Experts of a small language model: 281M tokens.
Below are experts of layer 6 (counted from 0) of a mixture-of-experts language model. Rows are named router (the router's row for the expert), up (a neuron's input weights, with its number) and show model dimensions 240-287. Each number is 128 + 24 x the weight over its row's rms, rounded and kept within 0 to 255. Numbers have three digits each.
Before each expert's rows: a language model's description of what the expert responds to. This comes from a sample of Wikipedia text that the model never trained on.

# expert 7
Description: Later pieces of capitalized names and uppercase codes in sports tables and lists, such as Y-ale, W-TA, BRA, Native, National.
router:126122118145135172116123134181109121112127148151160176090142131118152104141127159128146140146135175184120129131140055144092145142133076139117158
up0:113148185090111127135157143142134140115154172129119123152132138151081116097117144139131117158082141125125138155082158164130135124105189078073129
up1:142137096150141150145100115125181114124100131161173164114113130162132118170129100108125131130145150135089098150156124088124153145101109146169125
up2:147129118126120132146160137111126118183098118121135123150123089117127116163057079132102087145141160118130098122135144086138117153096103087111163
up3:150122147098145116128111147155126158096149125152166116122124100118113160170113101103128126095176126105092118120158117099138097128148150132182126
up4:119119130162101117141142146120156130140113125137131114131146110126111140097113122099104120122125134120129125129126135113122097099078065102124145
up5:131151152161143135138107150161121135112123104126127106084143136097107153137117117102131120118148139103145095123150113138095133107056164112167173
up6:141141139140088121126132147110129103078084148121140104077120143101112110147129129086128124135127131109089122133117149124112120131116135081129132
up7:114161089144137137156152156140131131122120104098120076109127109070149114146125124102131149113134165097125112119103181114125132138160133141121131
up8:141153130123126167133109115109151152151120130148138151119151104136117092140117115131140161157134146052106151158090134084118134128105120132176137
up9:121137127128109137146141178108111135120136130106144133098107091131148166170121061125163149139152119088118126107115088146101145109146163126122092
up10:156169125119136134143136107104137078120136135161146128182113122124110141111132128078127126133111140160107110149098179087151103117160119109143122
up11:133102127163134130135177133128155127089083154083094146104111104070152126186140090114114118127161119128145087117164117137115117112139119129110155
up12:125119132116112134140161126129125103093101145089113115145166144126075160157139101092132082105150146138101168146135121156139146105145131131148150
up13:188136124087126100134122130107130105101119131119174136077142065071073122168103154105135117150107096130134144184125140112123147114116099122121113
up14:189117113157155134141109125123104084157125170139145110103172126135161122117093141174133165129163108077136139126149119164113127101096149115151101
up15:130122096109106137139167112172134150134063116097116097084110126155146103144117135138101115132142104099133101128125170161120129111108117147157154
up16:152130151126158166155109130134169128148118134111171126126159117128101108144123125101194180149128107140127126099119104080080139151110085132196100
up17:163122099152126116157130127140097137218126129127131125076114110126106131134122104125140154135154120118126133095130138094116166107124119159137160
up18:083120108181106110137151125149146127166092108126130137129187108145108154128149067100129126105139159097112090117108136090131114129126086104098141
up19:153122110143144112157059126122154126189141126133158106122129136118152112133104103135156135144146126068091097127149137154105128066149097106135110
up20:107150130093087135138101150099179133144101135163123132153117087163133061111074115141135104153107104124125128087117156140144132114107117143135176
up21:155115135179155101145127134135134117117114123125121093115126127125152072121095126170136126149176102068128123147128113147152129130088124158102108
up22:166157128125148120141077113131112125153105187129120131144155159127114106104133129134166074151127104101151165166131148134145117103076189094151100
up23:121150103139177148139113141159150117134109163145105150101140122108067139167151131116124143114153131154122172133148122068148135127112090121124113
up24:158126106115137133150152130147142139132158154153147109148128093132080118110093106114137131102151094118112073097096131140101146137146146115122112
up25:148153138146161085144129135133144133119151170134117103130076147144138141148110126138147159137144111096116105122120158079140114136133150146123133
up26:125145103109120122139112157114133128114145141069130124147130114123108117072125133096134141147146133143121131115110162120113142137120106107150087
up27:132104116151172134132145155137101159110167124092127125154150111156117104064146128178129096161160146100088122137143126137156132146131108113115125
up28:142135120140076141143139137160109102111110128114138098117136126138110156154116108102182135142125135134100130113135115123108150120115106096146176
up29:117141105137163120138079145161172119085101143105166121089137151102130122113135133117157110102139118145120119122108099162134118119091103167171130
up30:140111122130091083159124126096123141081088138088147104119157122116115146147100111128131150146147098132133110089095166085120135144154147094139143
up31:113157088096148141144152144117094095167084109119155124119169094143122090136124097116119145127142133139100139090166142123109138158157159150142141
up32:127150164110116120155158132119120129131065145122130124110147097098131132134098140152172131084104111132102151163105115122085161082124137124097142
up33:144123084145138123141113132153189125123110148087139119087120116101132175163137127154096147128131096155085115124127126088136142140162110085121197
up34:145141126146128144139090137143086118183130103147125134150167113162150141184091134140105163125107136131123133125204130152100115122081151133100109
up35:166132104114100139134164157128108135108112128130086104132150123076071106158108085104122159113141088093124089103144110110092114122133113099099174
up36:107129111134104129149108111089150133143109139126184102142133120166144103103093080135123125158116099114165095123151109113105092093131127148164135
up37:139111136177124174156111123103154141170136162128137124136119113099150096139072092118152115130099170129111124135171121087124132129117138151130126
up38:168175104125152098139158146135094104147153121115149100122170141110097129151102136134121149086124081096127103129136120139118129067136078092144135
up39:149104160118123147146181177153131125062095123133158112123122095099058117124097142114120158118074119106151137126136112151126148106103144143108159
up40:080129113123112125147137100139130101083118139110109134105150100130129144108156126138085090109108096132119130136126156125164161114131118099151113
up41:108132119168105089134157180145191124107119166098112116125141101138087121133138124098126122091122145070125123128151132121158148124133164122157143
up42:098173146134098092139157167089147098143124165092137127103102096132100077093091120115125128170154101126135160124168117091158153077110104126122107
up43:107138107180143121144154133163117107095139106144154124097136124139105129158075129157132151141165120107142089109130164085152094114096142155111122
up44:078135138111121102131195158133116113086159142115163136145170092081118095070106119098115125067085105103141089139129144152088145102138093141126141
up45:128192110155129143136133117114084122103113122120154110105171119137100118127082153119155117119178135118092072091146131091092131113133108140128117
up46:094103131159131125140125160158147051069122117093147102139118106115102148130112102104152137139101091089139142120126128148122091115108117142143134
up47:102171118123103125155117145113100089100082130126160113071179107141137105147111142145093160139134123076131118118139167119118140131133193152138170
up48:159183095136111140146117131123123162104134095109145125125154125099094140130099139095159152095141143141142116157075118139126137120121139121110135
up49:138133156096092197134154128161129077075109120128168123121130106141107064115096089109124126132143138146109108125157131125130143127163068116123156
up50:116112172166118100152111139140110095098095118095165132120103092120113117102109151110168132092143126162105156115141138144119143124121095115148125
up51:105131118116145107152143114125144149143101128108101105140084136163099135165115129133156129166158139100137106097138150124115119131153137100123142
up52:139156111107075124154115113115123104119105088160099128107143144122101111135088124100139136153131135104118138095171147092095143142152121178164163
up53:087145109116138140137110150130130155140141095109189130117140136117113127100146146149096117138115093051080146148103182139104119149136099128152138
up54:148163132146128096150142134158171111095112125050093125144093112122075130148093109163143147126163121105125125138118155109139145157147108129096134
up55:098147127134122117141100130150134128131185096107189131070136108128099107115126137081118116131139146161156118111064120147102100114110136146091115
up56:145108152143097102150056155133111153140108143124129120133136104120135137118091132084185158141133112135097128076160100172113141104137099122138096
up57:138113125168136147145142152168130124120138120127109115146108126091143178148136106125152148138085155141047128140107100113124111121151118119128149
up58:121167124155138118126150133164088111180116130143129104136155101136112110096155130120144131155100156125133108187064157125136103070146113096181096
up59:116149113119155091143151163106170126099106152153108130159182127078098103185143127147130165079112136152108150139131128153077145098093115131146138
up60:138128104105138144132152162121124109148108109124129121106078132134129122121147090094147116148158113128132144126155113115091089123141104140143105
up61:122092106114138133157146143123136140093129086135123127147101130154107106126113126152137147128118140111163125124128112128099135124109127145116136
up62:115119104105161142130077144136129110120115138102139114111143146111127132128149121126125127097118093094156096136148120096166120108101177116131131
up63:099136102163137078140116165171143131108118162132137142174103130127096130100156168121157154126103130122096170107142124112096090127120138111117157
up64:167148140082130098142094137166116165084122145124145135158137127119127109131160151109083078102124130122081126155093117141123103120151146061109090
up65:161165108110114125144077141129120137134110149133164096151125115102111130121135132124132131121111126091157117105112144109092092146092095099126164
up66:163140111140133145136127090099153162105121076149096107130102127085130123142132109140133095155094133091130082143131175138099093140113137108112157
up67:116117106118140132129140150135144164143155144127162112079153136116166111157087135134157127119119121115140127148138148111130097097145129126138158
up68:138147125171120124151138130133131122154114174124157121108176155166121129131140166169147154144147117156102087143107148173142137140108143081132101
up69:119174107127136127131093121140151149115128146125100122166139109128118138149152142142120159133096090097125121126102185127123114145143142134134097
up70:152127084167150141139176175141178151129106148147116095141136174088133137112115146132136192099110127114090142172105142129091142133095137141157098
up71:121129090140144120141099132137145137143083162139113145153141121161127097158126131117122169080140133137099154113122119107111089126121124104092168
up72:124132118096093114144130138115134109141082150118144126077166121137088144125104124145134134146170146143152106104130102110143108128098120104103174
up73:107122145105140124146127111143130108126068178092124110051139125141122153149104124102137124122125107112115113134114120135152098094122144141103098
up74:131115134080131115144124119107119122116097133106116131110106119131093140110109121135131090119138123133173128156113121142108107116100149146141145
up75:094154168114161142159112155151104092104104095065103126124203126149112147109151147103106138148150144142135105090157142134093109151175136128155161
up76:129163076174134091142138159095149140115123136135112151095125134109089136198097138149171133133186084104141101140111120116121112092142169145138112
up77:093141099170120140138133097149111114088121138142159121114118128124139118172148123139137122151153145129153103136126151098094130133081102172149093
up78:124157165161166116131145129105128142131103148123162132110119116080121129123103138168139120096106100148104089142182145130125141082093131146136133
up79:120144079153145107152091121110104104095084150126115111136164156158146124156156161105138152125127096115110140111074128131113110114128106147171109
up80:154118109139140128134112152128146087112148150139120126116108130108130131141142121134087138119136110108108137165119108128104128095118106124141168
up81:128148091148168117148119149092118100126140123118113145127108092083160111152149107148151164136162146145104110138112118099158144120122124106102100
up82:123142103170153124138118107151156138107117141140148129090144126149111117092122143125147183155125089142105149149119153135072112110131076122166115
up83:157131136140098155139113128111117134139099115082137102096120138109126101141069096181131142158170134110159137091148153098142129153139154120119109
up84:121156086141125129140121143104089149144091138126136093116117112114142136128118134113102123138119124128147127096097137118106142138112152118132115
up85:112132130110159167131130123123081125092105124083150114109119096122118114139098086099155103143131153151167093107114175098092114133131068104153134
up86:125126137133103114162166110130124097091115131138130127158162144104087098137130068107148124123125116128154116131109159087114117117136161093127132
up87:156100076141116147134111122130163111109135147165114111121149162107117115191156119173109105143152119102113104146095122150076052112115102131068136
up88:135135108114119140138128139104105150123116117090147118177156131122173112132092107140129133100152127136140135108147147121091104140093123092110086
up89:136156119139117102148151160133127139187127146148134131090139146107145097146118100121137116150129114105083112113140153109150173099147142137123104
up90:143128110140168105120062148109131131119149146157138140146162104149126144126128140110113134132107113107109185149088142120140088052121175134118106
up91:141130119116145120142116138163164121111107164091168127130112131109143127157113119112124198130092101127091141115110126140117116112118181146122112
up92:124164106114186092147107137131146118144111127103096099123171147137093101108119155121124119142121137115145129129089097112149131156101139079196116
up93:151108096092101159150169112176130122156169120159125125144135145104099165120123101108152085129177169118162095113103117097122110122137094112096126
up94:134119118135134152133137139152162118030121118123096110135115136135133105147135134139070094152135125116129119127101147123113075114074122122126149
up95:123126126130176117143106139152128102152137134144117140123125074109144145120133082134120126162135152117094113139165093115134131112119137067126096
up96:111112118191122119138146152115105122104098112137110109156135127117108099138150142117081151130132092129112134106104147144118145077130134110165092
up97:117166124154146124144093114158122141188132162094133127076090148096109138130121156130178072097116041147083127174123110124165138080136123159126129
up98:148119113162156142133165146095115104144094116114146102123139139103124062112107088117155168154173138111149089149172144136073153125116158144152171
up99:155176123117127140143125120138167091129159144118142118095137107141130117160125119143107164129102112114076143127173152146150088088137138079094091
up100:136156102112134141129150141155121103070130101129123109110104170118120151080106129130142140145115139099134136083124142150097122122113112114118167
up101:136119122150110117143188137129146112163139148114177144127093108125169072159148112092163154173165137125121112139134165115114094121114100145117113
up102:145156129165119140131120106143122085104096121135148125157102154124139169098139107082128136171098129094131119132134155123083130105131137089141132
up103:143145052124122103145084093129143098114134122128151136154159121130131114170143064121127167117095119145050120154133166107124111138137159143124121
up104:152195126122119116137119132142111127133132146107110090116097159102107139145144140152141152138163136123131149129132116115132113136148154102144106
up105:191152137139124125142098115097129144131089130125169115099151152094129136166107148107149133146101099117127172093179133147152122105107127138125106
up106:172137129163164124128150130132169104131127113139136133154148142106087139130138130118111178138166096151108101108149115100107137124128160149188141
up107:131129140102117155138128121123115156079102119141147118153114087115130106146133116080184137116103126186134152117140096137138128076115125126148162
up108:204138148100104120123118121108158155120130155111144152161165090124128118167123162150139129106147129126086175090113147144120135103096182159115144
up109:141120106189142099152103150119153132119134142100090106129173108123135105126130136151101165125140132090096122125112151146145116145116112101170139
up110:101112108129102134145142125158117100111112134148137119125117118129131127139137072109094107139181110167124114112115168095077116098111103080098121
up111:149131163098094139124156144125135130116095136083131110097096100090119126099125137095121133131117130113173134169164132113124151102131141127103133
up112:120130110136134086146137126164074138117122145123127131080151112098153170084107166141139114084120115121120117161129171135099144114122144127128142
up113:132152091167091124131117167140111123108083114072158118157139127116108141138135122096114100118107133102117113110092170099141121145106152122139107
up114:147138102147147153142131141171146118115092121130116129179172100071142149124104123118107148166119153095121110118149159137105106129121123101124150
up115:116120145092176140156124121125121085139153106125155122101141151156106096095139133121175158114129130103166123114066129116156120109107115116137106
up116:141132100143140108137085144147148127128101114081139133106156181086131164164132105131163163125156124113130139065133164111111129137120088136134120
up117:111127153131092121159127161087110080163077122135139105134176108102165144145140131099150128103115128140129144113071084127077147095122128100124105
up118:155123129136103129120131188095152110140130161104119120129114152135100096186119114127127174095151120130093139142132125125093150115168153118131103
up119:095148106137097110148108132126092151132103128130140122105102167151111142092127144071157136120117105126148146105128138095102095135108104146203163
up120:146140113107121107139129135127186116106126136113116136078144094129117125124141108119151139144145127101151120126057164104158135117148134097136140
up121:146144138126128114139105125099119101143095122119144126135188111129139128109095086179135152135142105133084141116150154100145140098129112090122121
up122:135131127138132122142110160136138107126123124106134121097114150114149089124076117122188118130191117154144103135164178121150116131081119134108154
up123:146182159161143105146115101158154115114148124150166124139175129123139096150125127168121080134145103070159132157167099098136103096121141118170168
up124:101142148118123123140122191111121104080112117084158125078120091125128124123124106118109141133127157109152126129104147131134099100104101085097125
up125:192159125124098168129179123121167126154117143143147133116096135100132119154099080119104086135168105106162105141123157140087104133143133114105140
up126:129151136142142075133117156143132158114108120131118116095119123100137181153144160136101157128144160128109151157117135108139107102134145129112105
up127:103158149102116102127137132160153113108121137122107124169132105127091162153134156102140135100118123158120124163127156079099113141125138125133193
up128:098105083106116161144111137123119150105083126100157138123101129117124125142147087117168065105117132081098140117114131159101135151118125136117128
up129:180148107146112133151120169124115077137131151147113111131072140118110133069076137138130149146143121111109136119105136122136124111136130116116137
up130:128136159110131114136157101136113096148152106099112124165101117122129074133136136145154121151121116076142103129142114107110155120141165164074108
up131:154160120121163170137124125151141135158102130168170100115165120086128149143119136117147133087114155164104148157121152128131110107120118122141107
up132:090111114154141159136167127126102122117109134137133133122134147131116121102125163122117135104110154158119112097100143111152120124105119163131150
up133:137144087134120147135103125160149134158123089124142135131134120147115131098136130115115159090067123094082153168126124116140096099143113131131132
up134:139156152101127121130118127134114115100118195146156120156125131110115078160133108073112127133154126114117134092149099170128110149121136112145111
up135:157154126123142106140106124108098159105119097122152126140150130161113167075127121146160122132125128132145107139119124134105144082124151085113110
up136:137150153100129046141142134129138119154121153113099123123178123086094115146110086142160132117098139128077071173137103134114124118096130113119136
up137:106147159130116165141070109102111156110121146100096123116106157143123090135080091139176137140155132118112133129108115094114141119101162097158153
up138:079136127115153159131125111149159107146125150122138116102049098097125121142130135094135134159144133120133109169120139150142126134137108124144136
up139:150127119098143088155117192130107149127146155123136133107154124071090139148112126108127101158148124076146156144129161116120116111115097128122151
up140:101154052143120111138179160158165131128127137119140126143132155106131129162118113140153123136166139122128121114113145126091087124074107116126111
up141:126130160106138108136128170154115109117112130119169144137159133109124161127121120152091076126153141090128123148144175142123137129137155110132151
up142:129129165146115105148094135117079149130134142118138078115157128167151100108085119128147107164167122116138119115130083080126129153066164123159119
up143:089157133150115117137153103117112118193073125146152141105128121137077151124131143091119151102125091152125137149087082138124102077151114161145110
up144:117130106177146112136161118134114142100124117128100089139157130148143155135095137097151130087134145097069105123126123094117102126115123128117115
up145:149137117112106151132113112129106138173144127155144139097126095113111089136120114124150131099135102073106147167165170115102161099118121148121166
up146:114128112153133107144169138136150111133112118124084120101116083127153087083132081133089139151117099138074130162137105129102144092123134101102126
up147:127157120123116151128142180132103127144138105095109102103143129095119094110105135100166075121118075138171124113148131145091114121083130122136141
up148:158144151171145094134132118149132168180169143141135139127125155098109136130100129127152141150155120148137096158133159122158109133075149106142111
up149:180109136147100123136106129113130154143085130152100129137193158112106164114140118102123170145155135104089145094125151100111114106126159108157169
up150:149149090122097136137139165164169105104154120112112121152145127120137107095142152135119115166152094107157157113117170140119121110140137109130134
up151:118127129125126125139186141147126111113117170135160126134134141117121119138148141174142127113136126111164131160111114125153152102130146151145108
up152:122162118153139091136143130150135130133124126136168143132205122099094126164094119114105131105106144129119080168126174075100090131126170093129181
up153:152140144163129124138127156177184127127119111099148148131087105075155169140156152100131095178107094144130083167156145089090137130142176147148098
up154:126144114173141124149148155177168140132108147126155104150100101171131134138111142131121158143149102076101117144146111130147148141101106148118180
up155:127161129179088144139122134072131108160153151144149111096101119142151129135110129113154143187137062136079136140104134146151140131126095108129123
up156:145142148131159128126121208139156125111116157151134082152142131136087119139102134146081154094153138096114138145120134147117079122133092088076140
up157:168145083118174126135160139139170132103109157061160093156139108133121121117130108138119144117129151142144115081117152134111136132090123117096128
up158:179150094136118141125137129120198132145158140117155126112102067101111141131080126089114097147133090086161124136171142106120127091075143106081162
up159:094121130157111115147086130127157129133104111153097117105137094121114118119116125146107173173172129096131117143090105124110074152128147117100088